Below are experts of layer 9 (counted from 0) of a mixture-of-experts language model. Rows are named router (the router's row for the expert), gate (a neuron's input weights, with its number), up (a neuron's input weights, with its number), down (a neuron's output weights, with its number) and show model dimensions 0-159. Each number is 128 + 32 x the weight over its row's rms, rounded and kept within 0 to 255. Numbers have three digits each.
After each expert's rows: "comes after" lists some tokens at least twice as common just before its tokens as in all text; "comes before" lists some tokens at least twice as common just after its tokens as in all text. This comes from a sample of Wikipedia text that the model never trained on. Tokens count by the router's weight.

# expert 87
router:161132198073172141092078140118149142152109136161151152163062158140107095152107121129120107118116066152180095176177123125102136165139134145124113132124136095153157143116162126121138157103162148150141125069144144112095084143154183114085135152115119106168101079068079157140101091230116119176180164146101132157142150164089091185126184093096092105079106086146143121144100186123102129142083099126086093109100147154066118155172158070121147112161162188129078130099127050111112136147081130
gate0:131128185073146178095064152088146124176128105134120166134138146156129168161121104146131091123162108124174092111078107160157161144110169171131123128048087108111146153132161115083169109185115117123102141105152115111086140180137160133065153152074121121149107036083119092148094139080123125130119161108124111079153131114155075201101131159130110078126111090139116107109116152165141102142146109140105099155124150159136098169136154120104124160178220141176140126097057119116215144126043106
up0:078147204104072096080091117117150089136133142119103113123167149188135120116135071132093078123099166089173129053099146123113158084106147143171120138092104115145109151130129118085165153143101120124107166160084064158098146126147211158162145073146178141169150099083141077129140161078179150121053179098114151114153095092130097193075145174136094136089131151143096132156143135112113142134138081143110159133119091145110107153179108162173120128147146119151116064038101136110160116105119081
down0:081080145099139073137131145101117110115182185184144131108155124111148162155171197145139131131076190134123168117149155079161152098067177092143145167128145165096098090098132075130164153122082107140086161143147143134153115138155107100143138073133103016124139109125097111106106158105163108151154173113167086072088148146147130095119131153111063067143145136135208125171085176111107170142165047139144108154149171119164136130127158130104109146179099110092156108176103111114167101112138159
gate1:129111127152139145111057106166147129093097106149133096143157173134121164143173095073135174107092100161161133131138091125076146107182197153130150167150167127138112121162106127133151128170162145117105161080114205118081133117128096132112170152160089062167087165122146101137104105135148205160141199164099133123134158174077157153110094081184210087104090140122200161124171091147156129136136118111077168107130138196096129170095121147101111111190113147115111066137157106097090156101125103
up1:153079063126187085147100148175118142115142086184154118154069075125148072114120119155142137181112157129146112133178149164122149077139136097164110135123136170191185105089175108108100143169186121165101145152181153087188128137158180152137134139119106139200125127104126134132210142172156133115039141134177102155064116083116129139134159103132158116105126126174165126167146111166146163127108144115113207136162109076095155120120151148112099133121112090096098171076097100144078105150123173
down1:162108134152110102105151103101175115055144104103121123177110130060112169086048155134111148182143101123153112129126167107093130106158130124111159139112189093127159168105097197191113111121152096135133143121156141133118054209148133142100141145151140154147112141126069170121136167142100154109152109090124113112082123156090148141168156096206147152047099189097160110087081066090092115109096099177091152092118106134100200134171080151118113132132076155130119127127085088108101124108112075
gate2:184141132155133181144111112103152133108172118136187110136099148125183159135154139095136172036165086131129069121136126102146127168184193078101077154102084110142147145131089117097137167133127124134132043129176130134075144197130138082068141124117106129170128129143153085139119147183144111110119121193111129114145190104087108190178102082157152132092130113170115143137094128103098116120085172102118094124146183162184082141143156132108123102061110107151104117138087079087152177061128132
up2:111078143116064158076149135087150152112112160112075155120151128112132133159133081087107221147164157154199183148073174128091075127163112059129150125122111120094076127158168133072170116173116146146158109124145151160123090176138114088180109102118135124120157092168156176150152150119075133133107108115110127087127137136061164051116163082180070128163129175133094118102125129128079126090183104114111096122125114079107103193094106103090185159138100143140098165149114117086114135112167139
down2:174182119097129135145064177079164110132108148119157174160070112129128142136141139173061091130136168143097128176146134148134146136130179120081105101112137104121088122118124127148179086198155119138122141160161029151153156133136149146117138122136172122148127154129133122139104137114122121138163155144085096157119163123094137149145141167179138137143112081136153180127124197065106122181128164187087181167193152105159121100103047086115148133108138174089063107087179114192181079146101164
gate3:138083144114153135180174132144143110104025131106183147134067151095137053106128145147136139139092120146179139103074165149116182103123173177126076155118120162128140124191133107084091134101101124155141095132120151115099180158125095125135196119086108134181095090118120201172139124119113122055123095154096103120146123099057110142163098156108089076117136104109115108120205149111108171093119142200120128143182101119095099087126142155117129121202150099109149164162147137104198162101133127
up3:143093122149109078129052111131105111116131125142098070131137098177145120141165106193158148143136133091147141070168122124081175099169106086138130093115189072083150178103139112159149114152071133070152152117130097117181104134127181123106112158159184106137096063131160121086136125075134106173151158094148124083089135131063119094111147096094186110140120167189053166192185147116116167136151135079091115128161125118111166144125083109093155093118160135173126147094071083166101113168111132
down3:136124070111148117138118131161173089080048167166147099181185089091161181087127122124052134097115134137151159117160199161134154139084163185159098167130175146161160146173161127115109097133124145121124152122128100085149113099148177128152111159110101127129162143113089141149117129089185190177109152084116129081105159104137139166109205094123113131101092193111165148121141099144124054137088118125122176119204176112128138133147158070104105114070091101115118132104135116075178079103129111
comes after: "0", " |", "2", " ", "1", "3"
comes before: " |", "0", "1", "2", "3", "4"

# expert 6
router:126128172126152173111102153139132060146125120151141155159123177107088119101134069169178104133096071127144095223120131101114168181181207152103158131125132112144129174112124142084174151117140147091157100092165192120124121129152152145125098161097077124127107139129103136168085108203123174151164169122119115132122152104112057145116127096067099065096117093124124136110133193127102094112091132057119132130106180150129120174099193109106217103176151174141108130147107092119127180140106121
gate0:097132181097133135138131125147181129195176071140118093135140142109159149167154103142105173151075137172109135128082167202160154150132015162075092110119120080192135140075154133077134180134061144123150127119113152122147107099149112151143164159119145157154110087123141029140184158177156107157167105172140142146141104164112097152135105120094132153148060096070169156141140166101124127193112149084141147099163086100145141150143147134100162147162145097147121101096095160128091149090138147
up0:128134168120179124125155113167112073138175090140159078150124113132132167111097127123170155165094151097159100141098092115098136131091099159075089078125123112111126143086115160083100188129158171126163162149131208167186089126151123107166174175148118184157081158160119107165161120117175116135114134179136115153154127171120110093076084150079183084123148143121160132175174160110096128162135178109134127110143078054109078164164128183107106112165096111138094096108095185147064124047127112
down0:173166151080134184109098098161102148183157120128130105134114168154096134140208115072127128159171110091087132106112084107089141108108100162163092105134144152124108130145106158152120095138134147106149113131152150123132119073153167113134062100160109144131164138129151162125159113091080125161100113092122137078074114043210103153138110149103115157165171155121110080156110151092093149092056165097099134054121126191190115110097125184063089129156101175171141126112133157166153143205113096
gate1:095159158174116117159129108125155128083118162059125113095139208089129126125126139203174128119113134085152097130153150158160105126066115135132162126125116119113165137161137090168102134176147141167142147125164121135140122093107163182154136178171064106113166138159137110093124122128117123117085152100169182159159093183086073139157182089150156099122150182174130171103132149134107129185176118103148189181140120113163117053145082081138129081142123144157119041148114115087101161165056177
up1:072134171181056023098133102083141120099112164139143085146120208081147155082107151204183155198119132162159095122131161126136093106099122175129139151094084074097128121143152114089112112143142114124130143125156147110150114121099149141153096131106083132134106136148107110116106114095145212131089124174143176105123093150108123208143160176158140154111102133115103158110173145154090131153134135080163141159137119139142164090119122094085093110117148111159108074200181120119152190072098103
down1:089155131111132115132161213159121132096108062141078090143134146085089142149165121103172137155107111106115182154131144146125161110143156085096130144103115113139104077164129134115201116085091165143077187186141146191127120068186121142169167113155119084136057161136159174132107146136202114102103089114080116163146138139121112156149174144160102168102116198103115124125123102134114128107090114121111189114153114141046163124164105150099008116127155159121114127097135149117114146127178105
gate2:113175087141132166139149176100145119078071152127133178179163154069110129125179119131137017175162152113141133085115119126087100115133152169117164173115124126114105080133105126130188131096142077111127098119062153162104151132124125093078099140113133149093098165183127184146081110168088166158097172167091114100140103080053093118124133146194136049123156102108140128059123114116094200142139166118135110075067101118138170140114109099148162149125126124161123121120086126125185095117122130
up2:134074151091101126159162141049175118166161117083130164113076149165163071147096124097065151115132122094185141139098182119133100121147146116144160131146105096168123132118082149139128109117170080095138097142138160152111118120132125165122104183091100082148138134194111101190190112166147101094134094168143103134178101144135120074140152179121123101135155126103217106117146182151151203139148131167099128095163040162111157132157118124099141164155111148149156150133089235119161122097111130
down2:083165116137146160036139121077160082136101111161168094104085169128132115116135117119217093117071205118084100134131185144061148162115092090120137155109169140105138139124173146128169137146116071142098153139122138209134134115147149094078119054075153145118080093110155134109099204109120096173169165088077124145129157089101085153099163119110135135114107044137104104129146115139091091107168114117116093112166161142161148087153149135150163123132127146171139108084117121147188093138157103
gate3:061126121126149149151164141171132122094128084158161136168117160142081157120138103087105122089107110074145109149129105150151199163092203169099155127117169080136073111110101155109151145091120159148134152103122088083114096120136134073165194056088092158085145189176177115105142140135095143136111106143077102151102152092124075140096125133132156116041120125169130135145115082148109077197074089144125138150092055153089123170122144166171143107115170182125144106122155164178154080144127143
up3:131123096180149119105126062115153136189098102080139145099133160186065119187100116177074191075154065134089172074106124073154124158136117122172104126152114125121182115101142140139073104130148107079184123128130131120121136114099118147123093135150113010107139125124090120179131113071177142141174126164105157114069084133121164150087125125140127206179103113119098091176131186111126112080119189119143076128151143092138133065160150112105152136109129151123116171142132108130112138072146118
down3:123118172087085079114129121121073087098171119205125152118172120133125098136166155122164087104101155124176118128074120163111087095058136153092147085106136114123126140148145145154148071123110148092087129184094147115082088108141187134077207105089164112153102108139102165100079106203155068110065123131120148135129113148117107081157107150117091091137103143157131069114182128146113103143138222130101127180130150110130114099126081081104088113174205116131094138138094159173117099153105158
comes after: " ", "-", "2", "\n", "1", " ("
comes before: "0", ":", "9", "2", " career", "=="

# expert 1
router:155144207119136151072069160111145095150080138151129157175086142125125123170130118137133167123131046182166071134156145079094124133139178157078103173102148102158168108131135163142178147130137145161129104123157122134100115170133180147105120180097125129167122077081109117146074133202136111175190164186105095159139142100088065135110181091121105117122122043156142146107095174116137104102123126115128119104090134149107095135155169087112150116160194146130087169107133067086134175140074155
gate0:149144133144119184094156117158151190136138116096193106136048145183068087094183172114078197109124183133145110106147135116094132130111119124027118168142167165122137177138082146156102131141110156131167065132174150144163159138110128097135140121118142145130122061159128145120183123146093091158138108186110138147144106133126168160022104152148166164163130107140120149129192097126144154110114120134138100097103066130127142141110129151099213081132120148089124132090106118115049105111127091
up0:210116154133116052152079145148161124092116129130083134068123098131097114121117108139156146181092170077159068103124149101159142166132096126135138115114081132163123187132122124105093076115089182091133153189116110098134093153164181130138157076132103156102114131050144103068131131103127116123119170151164099159111109120141131137122195142088156156058135177110092156145107176157157101144179087164113116120107067120082118189126119104173090105131213082156135123152098110186129118159085122
down0:108144054113151092087126107167199137139183106100114177173134145135115120126128165117148146136056055128129148124150113102100137093140131118162096146079166136168157136154147138173117140094183110089184197113168129152139141134121136108195119197089159104100116141149153133135146115013073152102151098109162175129139090138084143094118130063090127109147095107103159138106153112141121173157117166114123164165078091124081128151140138148153093082168167095063128136075164096115155103170139165
gate1:124091145074163068132136109152210172105077146111105084123184120161130143109150171147129067120118143118131021163138108106130121138117095155164094140170128124158062199167122120136064080130135097134170104124116090136101138123100134150101161105137091146146162168123143103158148105125146126104127100177143175122042153149114117138167197080079086165087131137138129181109091059124106131121103117185079167145165154126080090135094103133084110122098142109135151113122124066101171162103155142
up1:118113184116128086164084142146146116119100099131111149095121170186133092123126155128094085152086095117117057160126149113172095097054109139111156091212120138096112148157147113103106067148122153168139109156152092155151176131152107145100166134133099110163110118049165104113138123179124077096155112159166128098049191185063115120155185169095140078146116118084184100185142083142162112139093102146101123107113103086096091134114120154143111122163090126146119062144129157092098155106166188
down1:163062136135114102125129108093151093099121118088145133142075113134136139095179150127084109157130138070175162150155123070070158082120114106117112143117165031132158156114089131104094112111109145173108148123121118129135131144112158139151171154165173094123105135199150107114131097108114103101167148145134148055080157097122085153104158099115167102162102214180152126097095099068078067141124169155201095129186106094159169122096082139134149113111092102105108213128158170137150105090157117
gate2:110124090159146164122153148102192111080097069119082092074090137059121130119158132130090169145175141139073115154119114108130118122189159136167142138132099121166112091115129146137126085176104134171117134083174106125118101108113123103146060162130118128126116150124126154171156143137124118145148143123168155133068139067108122111112113088187081219110118082149137109088119142126165155079207171108150160105079152126077162123052130127173176086169141149107072174176164126125131107111112218
up2:170157106138110141162138128154115171077098048163115103102157137076152140066142168166105158107099142114094195076128105128162112172139111172097152100071115129186122133114107142203085093150129177142191131112113101107133134150151098112196074141123110129118113074075149149137130156139140163092147183168109164132115149120117148137112152114132114139186125117142170089132157189148098157040144143180133143148127134108139131134111119103140069105157195141132019148164116094088106111109123079
down2:122143117139134113162109125101228167172125133129131104090124138067106137148100116090154131098190197122161152141100099115166125099134158129095100125154136104097138124139126158114074137154110207117152112162148108121162164114096157161091106142106088121084127085134170134129121163183118185165111146139156119106168141114153101080157108117100127191127093180148130082143065162137140163068091157117101070155118109091161138079116145060176128063101072139145196129198186107114115128179077136
gate3:071142180077139092069121097173077127095114114102152070165143124106082104163119084188105129126079100151114150084090145115092160136168197135138091156073115201163125129087171097131163092124161087128138104172152099165061126168140110077177061141147068133153180112079170095132105138117085139108138162149078104151123108101092133132114129135154083174127134141170132161101144129124135171206135125155119175122138112104068103152122093127102071086148198140120135107141169104144123143118121111
up3:072106133137070095061106084121124147121132071087136134122088111176094098102116139168118150150109157136156133162121132160081133062190080113176191128118162124155185132074174122132216161181167079152183127160105117163163174144144152102162057153148126111140163136144110115132109166139112100133130150144153112137085100094177122142100142095118137150135170116203107097104142155162164134109102089154092155165155097125076102175087132156122138149146171080066143149065084098133140178117130126
down3:105168088125106118136141086119138113106065141161088127150192153153056102086132173130103117092148150149125108142124038153161127069105183133155109121122166146107173128180166111077038121130114126064150036122173115156162103121112110158137126153128096153126183097111139155132115137134115141116118170094099137058107077074145164116128087061136121118171156114104117082106166102124129146066065111155085095129165150140122096197144108120120150128153096141157126092160120152188087125113100163
comes after: "1", "2", " ", "3", "–", "0"
comes before: " |", "0", "–", ";", "1", "8"

# expert 126
router:142168193104134163065082188123139081133135068184135130133053170126103122238191154146142156122120075121137099154188095132138125126157147148046117142119166090172177139148177202131147126126190191127145090068138164137110091174149175126135105124113105137143118109118097123141119115181114075158183159142127124149141161153101094126101151110120096124112100092166128128095119165127129138158100172063123121113113107165062122126173170103099146117178142148148103132161127111109113124132101152
gate0:169159154103120138060070103170141105148096097131125132163148122069120146163128170165129063113158158101124172138177047153181191151109127183128183181141187106181180111166120166125144143154180132164095091146147163131098155192179105120172109121132092105106080100184145148140106139126147144118116094152156148107104074158108089128122128105113083114162124110144122159145134129120123135147115162076115141077096148119051053147093172115083111117118098160109215130177137138143126109120094125
up0:134094081096123092148116209127137099137073137099148083172134140080192107142078155147171135100170148142084068087107156191118153103119167192106155141158125177155084104101098137098075079139173155122137109113153135148155183167116175159092102139135085143105161159145123172133164099101099140149113137094199121146113131120140085093182084123082113076126081039150158175118126117187146192139132147125155122137132089121149104114121129130123135111087133100083127131195136137093156184131075136
down0:119160129118104134131158150125212124106166125160125138115176196087137106128090113104117096096080132175174125177139100177111123143105150114103104174127106147111141210113173138096152121123133150136122062167110113088115129089105103083113098053092153123148130112055161084154099168086135149118076080132072165163125100157142081119164102109113139094160151134163139078158100172150106116095125136183153108136108184103150066093162094074152144142135109078067125080093073126119126174173153179
gate1:096101120123145169091134114068088108165116095105157124060135126114123181139148089225145193101164104084158180120177122118111109137177153134140096148010057132179197141104124145142111139179110117103143106142092097081126133108151147186121110158099148173144131120148116081145121089114147152117128113058112118084162098065123185121165140133116125126073110168152097089137103138140065134153155114117144153110146083092121122193100159115116097168126106134130131207125077125138130115140138127
up1:172128133124157141227081134110105097100108082166136142067148143096118138102125198079122159183074119091162112109128180101106137085087124104123090110189100096107091095154107159132092095099146190127156173176163160053106091156132128125102158140038150113124144145111122173134151160087094118131146072080135149091127146136121106112142138117167132084123168214126135119076086131154168156133123150125136106139129111129140119092080183124144121139184202087091115126098128121104160086087111106
down1:180151101131104101135066118086121165132151135114091131164134148097126175107095123132105096115133074166064109143066140108174152168095129134135080159104154168152113134139190123134111130149122115116074169105136078095223218111113130109119142137121135138172172172073195094161145080131073152127084092134087133125139150072117094075144117106186061106142143143144158067088101111111174176119143132126122089164096159118153117133149080125134111142193107146097145117111170116113148090071086155
gate2:088140184095155136073105178161093098174186119120154157106172134131115120168168197133132166127153105104160173105171164098153168130121129095129119112105142144170182119133156173135183142093142134198127142096128080095117086101155191098125139127091095137161153162154099124118138122119083114187149067140097056125167092102161124158215126193117149206117143128157115161148078120143121123115081166156144174120175087196121162117120125135130107134189143160081147158158158084135117092110132121
up2:079105086118121170164145056116114132065161130060159182122125088095140098102080108087134116080146119131086103139073117074150093154105115174162104124136179141125092096107089120104116116171108111059125150181150084167092101125123094185155149104144142199095163108103149086139092090120130144145136168147147145148118128140106152116084064153142083118070158136113118160129106153150133148116159109111105083213140182098149094136117135093142181066081095107090148110130148135187184109162135078
down2:093104196108104095138154121090105166173116083138151136158129082089130135146095126122095161129123099119152117132095092137091127120117068143186086197129107101123090123161196102141100209134148107139102167120083127155087171088075148100121122117146175135169138090113137171143072108106106133116097073094159105114132150153116096144107180099053096134096187171176119125140122125082107085106135101126112110082124185143057110160149097144129095157073178144104138109049126064149102110149135192
gate3:125115187119060127141109193149134118162117128184138135087114110138109223116116175166158161107108141171105153198132086100095140158134117099166074169131142159104146113124116126173153139161152219108135121122127165082140102138109085122092126091182115163171074114155140120104114156109116070139156082111151106143102195089132078148129137109155065121087105100095138075082127097114125144136158086132166106081133130122101171057165188190130130098141120177115138162112170082163172120148103142
up3:051119136124126150129138159101151088156130129096125109209139115109094108133118158149137076134153094132159110132114156131083128162114122100139135080138107090155175158116112184164113110086082072123144161126174131114135068165087183125162146124086095139131169108114108137138129188154133110160094040107116162066137108170073081100118135103148159082123121138148115144135125121104109075151168168053062145115102165078178074204131135118180127111159163134087143208185120128162136133126176155
down3:128117111133158120172120114206133085123079201123131121131145059126193086088170129162145120164113115128166111059145130102064107132140141133224159161141114108117120128147123132140117120125086086143162132107108109146117152100125091145181143152179106126147175150161066200156116160114112140118111155215057164105115124108130145112105080084100093152112215151115149148135161103135151149146141114114105123130115153158060107167161127139152144148160154151082129080146120117102128200149194070
comes after: " |", " ", "1", "3", "2", "6"
comes before: " |", "1", "0", "3", "2", "4"

# expert 69
router:146149173108151145095100167124150064142133130157141155162072169135117081182163146154162132122085044168192092163146136109128139141158178169093122142116136112149149127126143172111187154079182151201166105111158141115128101137099156124102120140104128100121117084091141149146083107207102114179175119158112135107137153165120091155131162132109108096102126066180136125171109202097104132124101086103107113107114131171107129155185164071110132092156175153131063187108113079084119182100119171
gate0:103109085082071120154095147120124128197128105145143111097152162157094150166124116136135155116086153147143106141174161105093108134126164124072105190102142114129143161032185195111099136099121118176131124182109142144144120102127100101135099108150135107108056151129214112158109158169101117153145179127133146149167211102138096086111159185140134127109117132158119117133188148125151109103101129125133176055088154190149164165129150161116147117236213120148147113126123103109124170130117137
up0:084097086149094111102149145125100137190126140119097132163116155100143147114148121107131116125039125147143109171194107136112153085124095163139122174138124104139113134144123157127145064077120114137135128125109175113126111098150137083131076110119142111199168146075145189075129114146076137143166098172169125069098184092146075126114097187090207165096120190175133128090128161124102054142139172086140110150115091159138140141192056125109115181178174113097137096115100144180100158105160144
down0:153089090170098114112142086078127117110175147093133149188142151152118141099128142103188102135184151087154144187134138078150136114141099112120171143120140161085148191149098093201101117117073163129129116124062124110106104099179121094162181135126100157115137103144162167110131067113150122156161154147132067108147037086122176093174096174133140137120157130133113147174152104097153170135088090126166015168101103095147113134064121111147102106149139132157143126052152163105141116120129173
gate1:075097104201086105115130132126173098119148064202174093182129155105148122136101140106108134182114137152152095128119111168181144142181168109101092031139157130179153165091128139139147172140152095111063173098147109117115131124103174109075124135092072127127103160131173117103081139135146141159191088114170137168125112169118083113099144111151128101131077125111131151110155090155148073121132105083176165121110102131186150141126117118102138066151029132143093071122161168137155086139101146
up1:065153113105196133109142191129125109127216194111138126118116164129107110135097123074129159209134135123131151100092119115093113114145143079115089076113172162081020117093140167177123180120103118095104117138145158115062106102101088092147115129151114124101146128104097091140098118129123078120160168124158145119159139167088101127149095152161182108123152177130121166146114142178107126137145067118100129133105148102092141095093206131087127150107082162111168122090197114148146147078194157
down1:116161072112187151099099160123133194109129172141128151148142132129124136166135182149134088128142153153115168152108103126164111073113132129153076114174115143079042166110127098133142136126093084135085081112103104100129143050106120134166122147150103129122084105052174104144174078134106119068079108137167132103125180142125108068094149076079104107144137046129142141135091081164118174084087156114081162113145101088120052171052142143084129128132125160170143100095117148151076141109128140
gate2:153124188090144157173142122154112143109145121176046152127083163107117171111146198148128133167129130176153143171138153107144154062128125112122126106146140087119086125169182115125143106129124147138141079197106179147167131140139149070121109188151096112115110127104114127098147118144084131142130102117109095171089168137141168052136142132142119083160118157152127129081091208122152110130193126184121110124200102161177101149147108076077101144124108193114058147166164087148101056081097126
up2:064131092120163158134080102117180146124110052117130082103119181122134104118104120096095132084119148172091103093147150156062128151111139103109110147123113168153093093147116116149131121165118151106182147151207106120075140105053121168122159049131159104154174083094145124144133140127123122071069125160109146140134189128065131116098121106142149217109087147111090106154154120107101141129096171089131109186116199035123144125113136183114135137117127131098142130136086106079127194092131085
down2:126136110140120094143122123113104121074156157146092169140099185116086090101072076161152142132119096151178158109075158121155171096113138165124102114093107068094146149136184117122107139097157168095081124096102188137146081140150131138120118120135142166126119186139163105140158151116125190171138119055108161150183120120125153165107157113069182115153096113111123130180091172113125161126065136094142151122077174104074161123117162133155099191116191164077117151120022097135140141099158199
gate3:122166103129057098157145130106147104084149174161111067126138149100131060155155143111085161154172101193146154126180153099144071148134152032090113178077126127126085145121129117107071160124175167101146146140152135148115144110090141142121163164144084164142104138075157146159173177147066137133077112128132122105143139151144143114218078128131178145119102092153148154136160181111163126119131131094121138055119143154149101165075088154123137188134133091129135165139096097125139225155138164
up3:101213159076111165106100147161127160083131168158110113137133111097068116126131104118140098200095118165161143179099090177076072131099112117094124149073063069130180160067179155105101116115104146152062136139109183111142074138103145128146152167104136164142103136114132173109100145176126141141083110135184143111174134123122149137178116078093120109172154098112167142113045164134118158116147089134067107137123147119126130133131185110065071146164135112144150181138130082082123155083135159
down3:137146099096087152090160100123129101118084168126137115127084112103109116115141102145129130114120108156138054154156102163115067145086071120076130099067141083130168165078123157208135149160163091173186162102168168131084182141172183091130178141147162008123119111129120138111149103078144074126123104114133137167175104085151088131144169093104105125118111146128098124113145140083147133122128134151124165109131189116107180126151117159123135160117105128050144128085201073109119159184153107
comes after: " ", " (", "1", "–", ":", "′"
comes before: " |", "9", "0", "8", "5", "7"

# expert 40
router:152149206103131133073112133101165125124120154208182179192076135159103097184104124135131150127146089207115070156164147059106154163156160147069091136120170095158185138148135135109165143126140175139139122141150136123089099145142121166101136171102094145187107091087096129127074111179136139130177136134080080156144139092122097145115141110109115101121099076139113167124113146068111109122109090089165080132092157155101103124135148057092185114146174132087090133109141066126116143167073137
gate0:151083053131151133112118166150149110113122176164106125156137122155153114098108156100178152147107144118131147100153137077135172075066132123126114149115154187081161141139148120196160145067110197109111085171141111145141084126096110147103074158120104142126079179113138086144114113187182110175178072148180142165196071144162131125096080116097143051131103169117121141111122135075197118129141146094143051113118096153120113109133133109129119091169103123119137059189148111097075135132100095
up0:165180182095110108133155139109110121180126085166191217106124109107197125126142162096151123121114135090127125109155119105177065137118126137135215083151148163128124116140131112153113112140140138148134124100100194134060147128160162173101155114156147113177120101143105110110129143184090086118070176128135111188119162141123133138131220132107138113104194153131129089165149125129088121094158132182156183059140111142065143122186172191137141179101101091153152148132117121164123168122186124
down0:145146114161133169085122160119068064135125122099157164185114100123101126153153187111159100121156179081138099157156189152130179129070101110124060163122178186109152142116138093152108157097184174142142151167110160178147159100130142163109162084087121171110093074121119150097130124144131147122103114150159070187127115134079155177165160096137126113157216156055079159134113108151135175162122082099150150083138121105086199104148110120090106145162168145143083169097148090128137121107132107
gate1:112157152120142119115189139164118160043125165168133107177057105096177060118099090117071155150190110113137165141175136168141136103144157106077124104058140144108066142108157211137148096108116161115077138132131099172158145121192151124070104142135088147114114131129116117134121146110141131068194117153115122155162115146134126143161105138171207117148087136191087161103090110080128091115181115113186096073121123149081139086151095144114119153147165113160138161078182124132128099137151147
up1:157113129130210115146135163118142165171143179133144147174130143115089109168126174129112117167137169120119156119201130109106149101156138096128092172111068108164124092136122126153112142102128137127115104103075087097087156065166123155146078174099138073126085124087108151087122146078114095119126123088130137114169123152153156122140145193162140204097158152157175116194093118121141086164136108116160167148045051175152132171131091187128124121147178065171131128124124060143101172177134170
down1:113073163114181126114116159160168106129132172140147134151193143124084118114102112146141110112150140162150097130106150164154187172138092119114117119122089144147132131116187130117129052106145144106136113149115044156082178166146067082167129147100148095153072163127100199119101182068136181093145145151148105150095134078148128077068103087113147082139093097096091141095127093087178132115159079141169118142155137153149103155170142097146151095090145134132158150109172157109128092188235117
gate2:128138204102099069111182121114126108158155126126139185132181085122141126163120131131169151148118169090106114150144088132133141110065102111136068216098128101114117123150124100153149187154159162120131101106175120173144146114127116084137068091133072165066143128093090037094069054112123105128138112203146128113122089114140118104144152156127088131150161132178094124147132102155100103113124121190106132102188140142115154067132158098072139135130131130091099067078132147116151165183070154
up2:196158107143112153154173151191130133102110113107176139091187146188124129104164138153149070105095095154101172087134074175151151134165141095172145166120157049130154111113066104112117048068122128135112057136098104119141174122091168140095143102136191118118124152122163164132093075120148125194061134134144162171158108144170119146088141103092151175116072086087128156135145113146177146143100132145148110125094111136098093111150141154133186107104129175142146120144054125165114178171151107
down2:127129105128160169100132139177141128164102081086127105158118065129159123081091071118165120168157113152162123158141140127098116120066110136169168166137112083156055110142180144120215110108125146127146102207146169106138113142157193057180090137169123179096046150147140116149144123084081117100086136129155067115130147169121099171156123169106096132149113144165163116099162125094169067148116133123141112113150081144061082124095133096132123096122168130079135143124053124075123158121155110
gate3:154133110097095136116156136137178141156162122105082204120106166157179184169140124180161085076163143089073133168144161106192123131142041137146112111096103116165138124112186096128131083142127113128109126161168130155094148122089112089124112134078113100133154179165127133130128188118120071165137137086062157226123144156084111144109105142112113173124160134112146155077174179116117100108128122062132155082180138059102153126105106082150122163141089159050109132131111101148117123166092144
up3:124136122144197093091099114107098107124155116139121112131163096172152054085127156093080142192145119155180160138105131162090136177094192114132121126201137169100131067133122130126109142082132114179159151093072146098125131082166145159152093148174106132124105113082117106060081050160115205102109131121159101107114110117181132086165160070124157096151139139138122152227094083140162122119157134143075154155124124163120086179130147139072137113138136104131158118178173153109103107090130100
down3:129159155118145125125103131118054158081122183095108170094076128132131162133146124098136128114066139178128136116128120110174139101153077158150100097113153073181089148086068188159114119122072106140064126110131142118157097105110104142123187083045110126153106073136122154102101086165102135055138134183110138145077127144134164098064143148144098110099123138175147064153120138190056167095142186123063134142091172158101143110098161131109063118129131081134135132164110159164127149093093124
comes after: "0", "9", "1", "2", "–", "8"
comes before: "0", "9", "8", "6", "7", "1"